{
  "n_layer": 9,
  "d_model": 256,
  "n_experts": 16,
  "experts_per_token": 3,
  "d_expert": 128,
  "d_shared_expert": 0,
  "activation": "clamped_swiglu",
  "moe_layers": [2, 3, 4, 5, 6, 7, 8],
  "router_score": "sigmoid",
  "normalize_top_k": true,
  "routed_scale": 1.5,
  "balance_loss": 0.0061,
  "balance_bias": false,
  "router_bias": true,
  "init_std_router": 0.00749,
  "lr_router": 0.000804,
  "n_head": 2,
  "n_kv_head": 1,
  "head_dim": 64,
  "vocab_size": 8192,
  "norm": "rmsnorm",
  "norm_place": "pre",
  "norm_eps": 1e-05,
  "positions": "rope",
  "rope_base": 10000.0,
  "rope_fraction": 1.0,
  "qk_norm": true,
  "attn_scale": 0.125,
  "tie_embeddings": false,
  "parallel_block": false,
  "init": "normal",
  "init_std_qkv": 0.0492,
  "init_std_o": 0.0,
  "init_std_up": 0.0492,
  "init_std_down": 0.0,
  "optimizer": "muon_variant",
  "lr": 0.00303,
  "lr_mult_qkv": 0.5,
  "lr_mult_down": 2.0,
  "beta1": 0.95,
  "lr_head": 0.00343,
  "grad_clip": 0.5,
  "warmup_steps": 50,
  "schedule": "wsd",
  "decay_fraction": 0.559,
  "decay_shape": "linear",
  "final_lr_fraction": 0.02,
  "batch_tokens": 65536,
  "seq_len": 512,
  "doc_mask": true,
  "train_tokens": 624700000,
  "steps": 9533,
  "dataset": "wikipedia_en"
}
Below are experts of layer 4 (counted from 0) of a mixture-of-experts language model. Rows are named router (the router's row for the expert), gate (a neuron's input weights, with its number), up (a neuron's input weights, with its number) and show model dimensions 128-191. Each number is 500 + 25 x the weight over its row's rms, rounded and kept within 0 to 999. Numbers have three digits each.
After each expert's rows: a language model's description of what the expert responds to; "mostly gets" lists some tokens that are sent to it at least half of the time. This comes from a sample of Wikipedia text that the model never trained on.

# expert 1
router:506541529485495468486466515524512494498474487476497439569517491480517495575512476490570522494486486476504499489486485531529510532446510581507494485471514441482527520481473491459539530506450506
gate0:490557494483482500502460513465485472501474472530503506496474532539505475514503494504491504509546504571504497492524540487494495501486582515499544481517508489524435532472530489476487498536479494
up0:554497468498508505473524525469488498479501523502491492507524534496522474462450490542431466496502512507504497493509555502495461498481501538526489521480509485476560514512549530484494533502518541
gate1:498511497487494487452492499455515468468469498525521490528525515535500481513529494529550529527513530492478507465467469494514477484526518517554435504527539505520503482463502488513508502495506494
up1:472527502485535565523477525460513490470475494468495522487489577486491478513490543471537505495488457517530511526496495489499477500531482509512507516525515470467471509496541490495481482472513507
gate2:485464512483441528465533522513528527500517500537470489507532513486530495550490506515521502507486460526544468525497457520511527455478483499490428493511458512502499505522509524451492544469535474
up2:516534490495493464508492542527528473513467443505492543491501474482498505486534512483486518538540539461464492489504549523492497473498513509510497483536519478504527524502513489505497512502530475
It responds to: Prepositions after verbs. Prepositions and verb suffixes following a verb or noun in running prose, such as of, in, to, by, -ing, -ed.
mostly gets: " to", " of", " in", " by", " with", " for"

# expert 9
router:514532539458560510508474500471482541512489514497514465538513500476514479474543495488514506548505494445488554518483515468522492495522427499490469530489518445488471518483496510519538469540526500
gate0:468461483472530502518515490506506503503485528446509465475478477519520539491508498480538488530477476474466498473511505529458495503463477503471515468518441492494551493541494483535519510567481477
up0:532510494483498458490530519483540469536497492485500505488556515503501452493482548502533532533509497520525511492493476463552474501497467527484457487550505491512488524504470470482489510503458488
gate1:504620539471527483513479513489492479469519511520463476508477482464516516514511548550508489519498516467466495503520499507468494508499504508497475543453516464447491496483550489542496528540483464
up1:482514494486468503510483500493517526519532509477496414479512497464529504476489529492493488491468474488500512491491537465471512531553496517504534509443524535505491534486523468503521475514502471
gate2:480514531493513478506474485508499539519513484469550496518475497484489488494512470547486518522504484504499439531472509480487534556479491506507497523507485482426515479502488534484461496463525479
up2:486494538497483489514487463506498464481446500497506492502434475515498506533485542486485454535502472493476495498512478490553490557498479467478488522548511477521456462522487489484529546503498510
It responds to: Consonant-cluster word pieces. Word-internal consonant clusters in the middle of split words, such as ce-din-g, ce-met-ery, cho-ps, Sp-lit.
mostly gets: "tt", "ss", "ck", "ll", "pt", "ct"

# expert 5
router:506498508475513511465454473555503496474512536485484487499487500464521513533532457456505498529452459497479493479527493506512451512464461540527513498483478500500518490525488475500515496499543476
gate1:521523515486497485511483498511486523482518495498473505508506509502514468506490521460521482497493523527503502514516508463493472541497497488513499494468533519488530474458465515526467502510525495
up1:517471517525477496479555473526500480491502568503525492471508497507459520477535497486452514516488490465522507495515507472508501542512509479512485495487514460483498512483525516501501526497499512
gate2:493481512489497519474504483492487494539498546498515482489525506526496525483516521479470509480485464475538489565459516509464463500519463548498550515509510503486472459512524499494428488533514486
up2:530551503499562551511499476490489481491511557465515487490520505484500536494521516518495518493523520507530543487482462527524489515456472520519464450528520459505515473483504496484500475471521472
gate3:483500485529514468475560453464497499441456526501495474516539481444512470521492528481502521500500510501504463471523521492497504458462456530475499477475523539519531465478495497488507469503512485
up3:542563520506475488457535507514528494471527531518497536472533496511502510486465478522445448505518472443470478546502526501459486468573510478529490516486507483496479515455494519523496518505474524
It responds to: Lines, lists, tables. Line breaks, table pipes and hyphens opening list items or table rules, such as - Country:, |---|, plus some prepositions like by.
mostly gets: "\n", "  ", "\n\n", " by", "-", " re"

# expert 8
router:492499528458496464452513507506527512578456529523500479511512519483492514501510542488498546546440502481514523498531477474507488497520481514510467498490446499472517515533473487515526460514472504
gate0:465442515508505455498529497466479492489459534489500491470494493501507499516512512535510531541499482499512491528467458506541512507555508549528498495539513494486450554516460485539559465500493496
up0:495499449488541536493494487523509494538507514531488552479545482520448479518546426510468473554515503501505540483465459513493482492522468489501481518511485502534509460513504497501518511470501462
gate1:497507447488471493513506545469524497502486495491467512516494499547535501509484492506444507580460517520530467547496521509527484490537426480513498553512509474474539523505511495470497499532536512
up1:511526507530526560518477520523483472504541491515468546484513479526486511521490505485493533525469485502541508460521496535477485518511522484485537531477476522505481514490487498473518509531525510
gate2:520480531522487495519518532507488467525466533508498509524512482508504510536566499480484555505485460487501520495507462521477497470466465488507453501506503498498500508537455553490493519525481486
up2:487480535480513503509461506525476503513493518460516502513516498499484528475458499448557488505483534475492535513487469510501456533498495549488517492483466564456518477483500511511475475450536491
It responds to: Table pipes, foreign pieces. Pipe separators and small numbers inside sports and statistics tables, plus mid-word pieces of foreign names such as Ga, Sh, agu.
mostly gets: " Ga", " km", " Sh", " ft", " No", " Ka"

# expert 10
router:528521506550499516490456507518504511502515463440553498506509524489483512494518512455532513540483468522468533478516532533545487497460530512503512535485485507439512489468516509479561505501466503
gate0:508460483536491475501466510532520529434478500507513500530526492473520521512492477497514484485532519474523506504532512488474552506514486515502483495506453510493481508441519479546501567470529482
up0:536493472500514509480485526498527497485463480482449482483533522458501504507491502531505495507527491517504455516472491499501470531516548541541525502515515473527509486463524488476539464507465488
gate1:471542480516543512490517494517517489469528467478503474494515463511521480490501509487480475537509486513491500491473494568489506518463575535485509531479472528499481523488531498507529494476493487
up1:490514518509500525526475468499518497508489493518463488507504504490519528477474491491501485533503519493504494490495517493520489446533509523498478476498477482473512484470538531492449484456486519
gate2:527475503505521477481500483530546504480515499477467492485468534507538501515461511486488509550489485519507472493514528480482487496520505512491510462498480499471505478498482464516514539480503486
up2:479449491515475491516528500451464460459456467520558484535485512495460511483562552513523525519526476493473489520516517536511485497527522527514492491504508467501508502487460448448455523528473543
It responds to: Word-initial capital pieces. Single capitals and first pieces of split words, often inside compounds or foreign terms, such as KeyBank, NewsRadio, arch-bishop, par-atransit.
mostly gets: " W", " t", " H", " Ha", " R", " h"

# expert 15
router:519510475471518465491459512527494487519465518466513452523550523529510500556521521443552507501481481452497484536511526527501536522489515522507501478454527433470510493522458489491518508526426515
gate0:542492517525512497521508507468488528487456510485450495484546489497485480500484504511496526491528503446479517549532526487502517497471486542490532520486484514470534527506501564470535481499490508
up0:514493493494486467477524550518492538522479566497482543538499500519498529514514494494516479503583506474538513496491505502522509516509486471490504463510543484512493509521532503518492540471481494
gate1:519482476520543519482502554469491507498497471479519496513494493511499496517518468443477473469510474517509516475517490492477507574559518524455469524507509489503515526497534442502474510518534523
up1:512461507436484509461511525526540463517472515489485489460522483494479498480492554482477485577502534456478551467458496523512466498472497483442519492507520479491494487552478502504545478461520477
gate2:476502486517515507469515522497520511528493501524508480500511506479495538515441478455485482515521491484473543545488524516474502466550500493497469477488482477485526509492514521478492488468491523
up2:531523457478516503487523514480494534487517490499538525507483500517470490488519504472458520498523464506542549512524485438491500533501530512516512466529481524503480451497497496538518486513490478
It responds to: Function words in prose. Articles, determiners and auxiliaries in running narrative prose, such as the, a, was, his, any, most, who.
mostly gets: " the", " to", " a", " and", " was", " with"

# expert 14
router:531550489503477494488489486463504493555489478507493478507505489478519540552492500475507530518482505468497482462514510486501487512521484499576457411506488469482504503481518489529491452538536509
gate0:497513540530495506449533501507498514500499444493496505529509536486537536480516500507495501485492495525505502479500508532518500537462536488524509494559501516507470484499522465529535434490473488
up0:497501485484499550501504464516529504504505497491506537462501493519492509501532546481475524506513536477524501502559493441506449526512478504459555462484513497458515478496535462476513536510465465
gate1:491517496548543485497507495527506497482505568463525486513519567514491511481502472541524482497501489540533547487526466497534524499533493463456471434462518534492513505493469525487489491521465505
up1:507526459466517481533492482450540508495494498502491499526537525483547513553544526443515473518504522491489471529499503475519480535482483512509435553513509504580508514513477506473487494496546531
gate2:495506513464518434477501532480469480519486497511483519486500504489538506503508502499485499502491466441451530483532501460515500469486488543519461462541487502487472548498530445496515530493551488
up2:489472538517496525518531520479519496575551534521502472486520526546481537518503502508523521507518494489502486529467518516538509506516426485549543522476472506487521518490482546492510463528502522
It responds to: Table and infobox structure. Pipes ending table cells and header rows, and labels in infobox lists, such as Capital:, Total, Location, Medal record.
mostly gets: " |", "|", "″", " Total", "′", " ft"

# expert 6
router:509434486480516481491463454502534450575469525511476499529550526522500501492492507484552534504462515464448492537512538523539522485546491510493479475454519477499481498504513531485480479519472509
gate0:485457477488485516499540522517499501491520545489511505503500507496527531507498495448491497515483502525455485482510512499527473505482468481478486521493546477513498521484539498528516488518498528
up0:500545490537491471499452509462468480477521476468479501553530527487476468468484502517486498491517469505529536484466498498476524490445574536515504495473481468460499451482493485508510504475509481
gate1:489476477493499504498511454459484480491546505512510494469518535544522464504526515497548502493507446519486491535490487523477464500507518492502525505493475496517508519513506545465541451458475505
up1:481482494472510442489507486472470482496472494451522481470518485512516516498523488501464530535479463486504504534468525504479511473483534496493478483487505514527477535511525544520501471491506503
gate2:500496493472450544501503524465516495475472546497468496515493503483514517453472495504506549513504498492461466520501526512508512505501478473485486513507518519499499479460463485500489539466510517
up2:502492513519506520520479510512492545511530502580535489483524545491541503515457487456544515476510489452488498525514500514510546495468465510523470488469466510508537522501499515508470487488515517
It responds to: Function words and verbs. Articles, open parentheses, commas, possessive s and passive participles in prose, such as the, was, (born, classified, claimed.
mostly gets: " (", " the", " The", " was", " is", "The"

# expert 12
router:550495510531476473470517492545517470503486526476511462487513525535506541516485473493499479519461470511504493489478495495527533475474473522526486479448492508431532466482528481454496491559535504
gate1:486552529504487491454497482448498482476482508510526512473485526484488511494537459530501477539490550485506481531502527507487501538513437516485510487501475515469545526548556509462470537500487446
up1:524444516516504506494501495484488534532485520504500487563507492465480508477491519528492508503465481521479500498486506501512530480497485504511478507443516521556509491483476441483534545482505483
gate2:507469500485475500510523555492527540501511501497537498477506502516494467491526546540476435502510465483471494516433466485501511532464540503492505504474519515517469549469526518524481507522469524
up2:505508492498433459537526511497497536442499543529503508452513463534449516494491456511479515557517483474512494503465493465521495479501486520471500496463491466511535520491510499518495448471480452
gate3:519514495496499493508527495483454484519497506483496494524490490473509504524501470542494489484497510545481503559502485491496480490510485476506484506471520543483488525503494529515514464477493535
up3:478461545525532488509466491479464503504530497483517500518470490478522438567475514502498527500498503491493448541513518529480460496508505495502532492549530464494541515526521481536527516481486477
It responds to: Numbers and years. Digits, counts and years in tables, dates and names, such as 1, 64, 1920, 2024, Babylon 5.
mostly gets: " 1", " 6", " 2", " 18", " 3", "6"

# expert 13
router:510506496512529495483464519532514521521476510469530483507523533492519496514524514460519496552473464508507495487502500536541476452474504498506529516492475496461495478545492487505489497494469494
gate0:531497432506542503485511539522474515485486533534474505520480549505498459459521475508513490509481484516489535524513494511534484520488496514518450469475518506508518506483453497507510532484491491
up0:443483509484492524505473497488507491485504493480487478522512489472503508533466509463524526487500502500505490468461455516522449496537543528492512532533476549505487496479528562520472484506497526
gate1:517530488537498489510479501526492488460486527494504544520505537520497496478460520467503532481476486516489443486532482505494522491519535508491511508448495533511521532513497512530505540489484528
up1:487516503508531514496558510502523511557534523488482472506462499505506493489526510537503561482508484542473494536495516473482524460476480498490510544485531473488494491478519483552477479548538484
gate2:503517498498475486472526503518494526471510511478479501478476518472475536465512515554521480532514457533529491494500520507532498516520500504544510453524518521467501467513482509526493498520522528
up2:471510524497504501506467503440468516475507517504540523451507493519542519491520495466454500497461502482491472504488518506486525538447523536496485505454535450451495515500527534446509511468488506
It responds to: Word-initial fragments. First piece of a word split into several tokens, often after a space or quote, such as cy-linder, al-beit, dis-abled, pro-ne.
mostly gets: " \"", " E", " p", " St", " U", " No"